{"n_layer": 13, "d_model": 96, "n_experts": 128, "experts_per_token": 2, "d_expert": 96, "d_shared_expert": 0, "activation": "swiglu", "moe_layers": [0, 1, 2, 3, 4, 5, 6, 7, 8, 9, 10, 11, 12], "router_score": "sigmoid", "normalize_top_k": true, "routed_scale": 1.0, "balance_loss": 0.00872, "balance_bias": false, "router_noise": 0.3, "router_bias": true, "init_std_router": 0.0346, "lr_router": 0.000735, "vocab_size": 16384, "norm": "rmsnorm", "norm_eps": 1e-05, "tie_embeddings": "early", "optimizer": "adam_variant", "lr": 0.00234, "beta1": 0.9, "batch_tokens": 32768, "seq_len": 256, "train_tokens": 243500000, "steps": 7432, "dataset": "wikipedia_en"}
Below are experts of layer 4 (counted from 0) of a mixture-of-experts language model. Rows are named router (the router's row for the expert), gate (a neuron's input weights, with its number), up (a neuron's input weights, with its number) and show model dimensions 0-95. Each number is 128 + 32 x the weight over its row's rms, rounded and kept within 0 to 255. Numbers have three digits each.
After each expert's rows: a language model's description of what the expert responds to. This comes from a sample of Wikipedia text that the model never trained on.

# expert 36
router:099111112144079102177142145121142179100080162144156148179181114139089149152158147143096145155149123146187120134178132091156121203119174093113191159181106064131149160169117103102076118194077079199122129108153097136130104152127107080095113156112110097143115096116192150126100103111141147118
gate1:107156133166129046164109118111095159103103079088157173162141202160118157088148160064098131206172115116147046133113114053136113105144109174155169170134161141147192091098134115128165133093077134111130137113146124133127127131105094084145139098116124137113078084123174148128125112142157133179
up1:147125106122109150064137061102104158140145181123118167081085143098180137148109127102178069128136113071099124116159097180124122132116091127133097192125147090126112169184154158172063099182116170123134174137101140107131186127128184110120097154185116089117103081101181101129133159160165139090
It responds to: Inner pieces of place and proper names and headings, such as Conc-ord, Pac-ific, -west, the x in 21x-series, and == section markers.

# expert 57
router:084107079134103076168142160123151198113080139149149140157175145105086138163130138138137135167168144175168140140147087078180097204132174147130149144153098107161167168135103114064083130167075099209129114118143151180121104170153139085114123114101099104137156104111180138128107065128153146122
gate1:130158171125097114159158142134132131119152144152094089136091147138156141090130126128082168152138117161171117141117086111171208092132153140160121170165176133090151079108113010105172138105083114080120149137140087124076095182101183157133124174113107153123099116110159166199123103108105073136
up1:132145102129125110113230126149139131179074092176082149137088153159163071155133137133083133174138138084168091152144151094108157120134135129129116122132128194168113103172080127121175093178139128159114080134183168129156155125130090167144112200125109116117154156159153089060149143085182127164
It responds to: Line breaks and semicolons ending infobox or list fields, plus nouns ending in -ation or -vention and rights, application, code.

# expert 62
router:142166051140126095126087101091105148074122142121219153126144132053124132150134118130108161147171133135176109191133073086118102121117144176126178157201110148167160132129163110106135140153056093124164090152136165131102118133138159106112074102135133106118116122137170131172181074153168180122
gate3:134129118097144146076121135153109162160124150103202191189063130122187134109142159147136133129114143080136132149096142114064073132078177121158167088148131093154183113134133144111170194135174080107100104120212216106135109079119135137159099088165145110150117142136162129120158108114128125132
up3:138107108092127146129129165105190087144121127161094175140096175148113086112061100120123094136092146172173109167174081101168077156151134122158150137147154132185139089114154105129117087139032159176058108115081072128142154130108107137095115156189135133078128123157165110104141155094119090173
It responds to: Closing parentheses, brackets, quotes, question and exclamation marks ending titles or asides, plus name, said, century, title.

# expert 25
router:099094087133099082172103172142170198110094176145159128177184142115086127157113121131083124120152103141149133127171111056169132170141186117120189162174098088148151132166083125110074143152086072165152150119169120159132115144157124078112096143086122116125123096101187134084105062112137135143
gate1:143183115153123132088119073130082093097151081175176084080142139112171155127071128131108127124167123101144139100098141124135124183098135153133188134081143127211155096091122111201158121187124101139119154123126140172139179107074089157103124110109088098112113057133111123188157186125094157130
up1:106104129139157129141167123186150067059113092117040147084124095126142169151128150152160099144111111139181106116148095139146113127129112130065123102126193159095125113102121109196157151135092131113129064141163099151074154083160064129195161111105105074100115105130140114143093150163060143145
It responds to: Short syllables inside romanized or foreign names (Ni, ore, i, obi), coordinate ′N marks, and blank cells in tables.

# expert 5
router:159157089147095086149075170152123130109167084162163125176205131086094115107082117134153148140164091123138091168143086126197121082146148102121185130174127060161166184128138117098162131190132158165087100102116099158092100148139127130143073112138100101146099076164129098100132132092171166142
gate1:171127166082133079177096149093158079081122194122141123132201131064125120132169045166133110133138087126126137172142142116146133108164090111160092076138127130121189141121146135150160110195127122135092158091095078162121113162119089137184117116109081129123104131132133151173106075083082180149
up1:163102158081103118124107116184208120129128140117144103190110082106174089148134117166101135110136156114204155165058133169140095134129156116119150099146090115146143163144127150128124119203071150059092079133189137161092123171167124139172140182123134119157128079106112108147173126130118063126
It responds to: Final word pieces ending in silent e or similar, completing a word, like -ase, -ose, -ace, -ane, -ure, in montane, exposure, Peace.

# expert 24
router:101091083167101095186119177138140189084086181125131155149142140109104180197141150137094107164150135142177093102194110085155091158158130114131187120172122097157134163131155083104105103188091094147178111099129098182139095157146123077092115144111099125135092087143161167116113081143156160138
gate0:152097140169087115150102135049153163103153111106145170102103173106145143092143053099147075166206046133159151132117138131159142115095126086122160152164136115090145134058135188147208129166118137094176123179174135132185119097149110125135143140084111115167122129126139095158151105129165119133
up0:090104179124135139169127144178111144131136083150085139199181139124114129124151158151122177107141151134097131131086120088115116088122145129122113110087128142157147166174106143075068129095110147133147138078058106047071114144070144118114069163121110063074120059168105109103119104094156156091
It responds to: Raw byte pieces inside Chinese or Japanese characters and Cyrillic text, blank spaces in empty table cells, and digit chunks in numbers.

# expert 33
router:114111143178125141142105144097147074107140149146142158158182166076134106148145130158098127121093111152200121180195087062162073176129139095152157097187135126171158178160073161132104141170077139187144110087128137143149107189178097122132145145132121138137143093114105109167146167082129183112
gate2:173171171135127122173083105136140125116145079143089093100098101112153117119195169125164172172135111111138135115054092171138075115082084152094127149157108110173104140125086044123142141182094127116098124158149102165101091059168150094117130135111174112157121122185157152092077110122097132176
up2:077112049129118065130128149133109150142114175142162140133127122176131153118080100128152127061125169110183093116155113125142130145134170072163173132136168093111111105102189130140134188079152084157117130107153173115116203130072135103102087059116101119141127135053133097109162112120183133170
It responds to: The word to and auxiliaries like have, had, would, can, may, did before verbs, as in designed to enable, had worked.

# expert 58
router:071117084152123118130119180129147166101095139152166140182164112084084162148145147124119135142163132140147141116136107083193102180107173098124187137161125076133134170183092126067113130153093054181175113103121116171121096159147090090103098154093119089144123102096196138150109055125143151120
gate4:134118155158160119157072081174092125145141138167082135188106137117145101118094149097079116142098118185139139186127092120069156106105105121138056129145079109116120169117069146172132110118105129152157167128200178151112134062109153135077077124110166145145098155121088101176184179161117153142
up4:086083104123129165112134155079136118101133105109139166206090180133122076059125123135120186104127143153091153152091111074120174187143133110178135132140112137167141080120093139151128174121162135092097192075156158190155138090112175156137150146156153125119106150141156194090114141065133166160
It responds to: The abbreviation St before saint or place names, e.g. St Mary's, St-arkville, plus scattered score digits and word pieces in lists.

# expert 31
router:089105112133121153171078162102116155119100183146096153114151142145154145188104181149135152096181080114172120111135030137128140135163111140102148166129161164098152135189096131128107113196135078131141141110179148135078133162099149136122122100090086091184101088143155093130128106145158223149
gate1:156086062127112115153105133089124100113105110095111107157144145175194152127098110119162084151116183125180100119141157128096064158104136102131122101118118144105157096172075221087146083112127121149098098128187153166115112159104078161104074054090144121139123084142150122172192125140143155152
up1:084170159128107120105142144124135170160108121164134131146160142104110117136114108154091157149179116148044132139128135102183168125127161133160145156141102075094105167065137092120109120105110113156110090159070119087129102090196185125150094212109189160142120162167128133163150097076060106079
It responds to: Lowercase or capital consonant pieces starting a longer word, like f(leshed), f(oyer), Ch, Sh, Bru(yn), rend(itions).

# expert 8
router:097108077136093097167097182112163180147089158115169144211198152088108158169147156099103160142160097172168141120154133124149101178112173105118185167143110078148113145134059094115097125173074093164155103119145144140119122152134111115064131114096111122131133104068190143113136088107119158125
gate1:129118109095084139182085109144099177082143076122147171170127128077112129138122080137102115081181135170104111136126113110120090174098141138140146078151137107106182150138171188140115147165120080134152138113113224188076063141138144100154159126101117132133143093186110176161172117098151084100
up1:094141095185139083106123136101117074164072093147120117149154077100127095100157132148127186179143172068156149149071141159228132136152128181150085153168136111096191140079092136107173161155143102138155126136135108199090116101094131148075096162144141113125124113158148095139140123107110086150
It responds to: First pieces of split words like Georg(etown), Gam(eren), reduc(es), plus by, also, end, record, population, city in census prose.

# expert 44
router:077127121112088137152133164129164159133137102124119129133120092180156099150064138126104134081156146134222135095153039086138117160072124164105126152165148120170105179140082135118116179118070093120172094102173164146167106129184135107147110109147169165115176126129132079135109074157182160112
gate1:087028136132148103125075136122156173039141130154119183136162147141089157174150121152178132094156119126110141106146172172135121141103122167087150110144099190116115177159091170022142120163077101119116129102148127122132126131141136130124089208143141143102125117133162152123103159175145166127
up1:119096120142120158147139109097081180142152101111185154101157105142127150151109195151151110154142139131083114142142107135082125155139082090154060175199089150144103098164096170111181159118113072077190152216211140178101139106145115142100135147144102154135104130150150137169142160144147118095
It responds to: Lone capital or lowercase letters starting split words, slashes, and unit or number pieces such as M, H, m, per, km, min, /.

# expert 20
router:096094088157094110115060123076148154119106109102183176128196161086106128153123097101090108084160109089164056112125083122137111149071179157146154160188093114143151149151156182132157125156081094164120177099190138168101094160133154136102150077133093121148141111101100100137149120151167156121
gate2:110135135133087137109154157126132115132124127124127134114153060138086163134117151117121105093163141099097043095142079092127148156106172119190130129173104067122114185172158126014090121118133086112105132200144202144168099103141118132106143140130108142128143127123112106103131142222184137120
up2:151103168108116113117141140131111125155144175162099115123136191125177090068090160160133135146119122133158186187136110136133103095121036153119152108096166129150118019092119098243161137167132137126120143086134127094075101131112121131151126117152109108101123160125136111163171186098108106136
It responds to: Line-break tokens ending table rows, list items and paragraphs, especially after a pipe, period or closing bracket.

# expert 60
router:165097117196083138130138147149143105126143088081115144161215206041114163161108116105120121128188127097204162149107063129161112117143118117117166101147130142186101175101088156122135175136086166110120126143155162135103185124114135100151086118081092110114098126121182123139133091111161134137
gate2:158142060110125163123107101128136142123160098107163208133126172094124137062120221143140137122136129181154085051159051168084128082046142112161181173180127092115098149137131156134127158142142116157126101150140112134116099125136124103164132160125136092123113103122118135157179137141133079181
up2:091098079089092124141163123211042141121126032158093129150140122159169160170103109186106110090137134078121115133153163098149121160115110147118135137170148098127135215153094139095136112163116122113115155046151162177151177153118117117097144131140082089111110107118158163156111161118119148110
It responds to: Main verbs and participles after a subject or auxiliary, such as used, called, features, joined, described, often followed by by or in.

# expert 9
router:125118123218137105145151137107097170099150076133176163139126155138110128192176141111166188056187090120132153135157087124179133148053112115138127192183138169185144108142107143112214117103132107110154110158113139094161124123123140103107143116104109103156124149114130070111150102158075144168
gate1:116106161157154129105108105190098144117130095125125124190129158077133132136153093096118140128165098088148141107176153081200099165088130144103147121168140150089171128135040125189188132072164087096118153136122148189125177121046117096153116119099106134092113164116106156115141189162110095124
up1:097135074108100133137148125081123106072087208143133145117166131149120143132088184132094146101090171059128121176069087174069144116163149137111086102125131142124119113067171136096052169153140183096128142110127167081124149169136100124149189157132158088115096088119171145120149108118123136078
It responds to: Short common nouns and word pieces after the or a, such as war, end, town, single, cross, home; no clear single theme.

# expert 23
router:080100140133099126166118139137175131111120072160091212098147135109172111120133146132092093139134091104130088166117082176153102099159138169058123201161105169071129154176135116126116142167114096121119123125142077164111141193202164108087096130099122142165119137096168092119180158091090112100
gate1:163101103129067109152135096105132069126122114138171157065159097141095162130147162120132157169137209043154134148141076101121124122091134159092169127114092106129114094084171094110145111140053130141123088092096125147103108153207100138080106141111169096093103076185154151170146150120127124099
up1:099148064177193103157087147141078117094126177163100077180100082093159137125108085139162152127097108152148086123141163095141149156130111084134129111096149143144153167128159140196178125119170118174128163170158123123143141059060091058186156091122083114139118158101141148108100104135116115104
It responds to: Opening pieces of longer Latin-derived words awaiting suffixes, such as Reg-ion, ed-ict, mot-if, del-iv-eries, eff-ici-ency, Qu-iz.

# expert 11
router:103137102153127079163113175122119194100094136141156134168147171116100107184158149117118128131175116190187143155142130058171102168121178098116176138163125073169135152159093130089111136170104069184153105097162145154142119184169129104097106129105112126147098081082170150100099062097140128110
gate1:115113105156116144138051184076117101114066080137105151098103167126093139114128073114130139106111108126119178166110093100124073097155154177112080113115155047170189173161134168132150129097122173091043095114140114130086131151129174141124162115140093170127097110140103078149159104115118158086
up1:139089155136158193106118141131158118147140111148156091172090181120145059149148130136146048070098125112067168099092155118121140081182199144123161130117151149157095129195143080111172109130127108129113142110118175075179111105125073132126114110173126099132132145122089147140084053102086118100
It responds to: Mixed tokens in sports records, results tables and coordinates, such as fight records (3), scores 114, slashes, plus odd word pieces like Full-er.

# expert 6
router:129123056171128087173114128125120127098122117139137113146170137116092118150084170154145145077139096091197143141126037134112087119088162128128203142213113123114140155115139097123120183198110115126093099085150130096112122117166149077155102082112093074107135131148180077128159168087154123136
gate2:109118122125129198187100126077151088118158166128072147072154119123132151122175162144099142163103131123195132107111137111138088058145110126159124119097119123141072155116103151145164090088122152151122157148128053079143168117103154147096127178104109094135166157214086145079160133061112157087
up2:145158114121156133141118129081088132122118113132162163136100128160148122128194151093097177140064111137128063094113080099163091088154158097137127146119140067101227100110151107071164086094110088124141101124148128085170083116147137100133169078140143121137089047186123129149169131118154143068
It responds to: Word-final suffix pieces completing nouns and Latin names, such as -ions, -idae, -ensis, -alis, -us, -ers, often before of or and.

# expert 10
router:123087109148104173117117145073111106128140112101137167124125127144155170192100143121105119122157123116176136132132026179216109123148145188149127176136092161103121108183079169079208177148111140103153143123175159110150139123104174131089159132132093155166119152093138153083146180102122159123
gate1:134156117156062160170101169129166126130171155100128126079126160096178144091166167127177128189175087123128104134162146151155118122125103163109093138133087207095111078135140096117188145119103128115130042146140171166144119085130186102125154174100177120094149148092098178141079177133106120113
up1:087097165065102088129065088143110111163123107246112111088132099119155080142171155134113101130093123085101154080069115122164135143149159093115117162184141157091109114085108136147098143082059140081171169094107189126107147154092161140137127156127124101117114103130093089122154133108107106107
It responds to: First word piece of a capitalized proper name or Latin-like prefix, e.g. Mon, Cal, Che, Har, sub, Mic(rowave), often in taxonomy lists.

# expert 17
router:079120053176125141148093164129167166117122141161132113210105140109124156136129161128089130173088135154125094151145086086177120171122143154041131104130083137128187155156079114155172162120098100195194127124172100117175074184183103135114107090142117146144138093155136120120139123117148155137
gate2:090109140134134156088078159042135153112113083096170089143124095137084125116142079134132093124138140119133135124115122098134051107088155197151081148195059132107169089127129135129095123137112113136131138091099105101128105154116134124105072142120108178129136168097098102106235154175097076158
up2:089135121230151161086083175105191151126128145130162081214144129098127151149169114123106122159086122139095120157155185131148116135167110079099141118102106152095131145180115141036121118086083102112151112134134112152161129138076137137152116129097134164160156193172107124141181110182145114122
It responds to: Prepositions and conjunctions opening a new clause or phrase after a comma or date, such as to, after, when, during, until, due.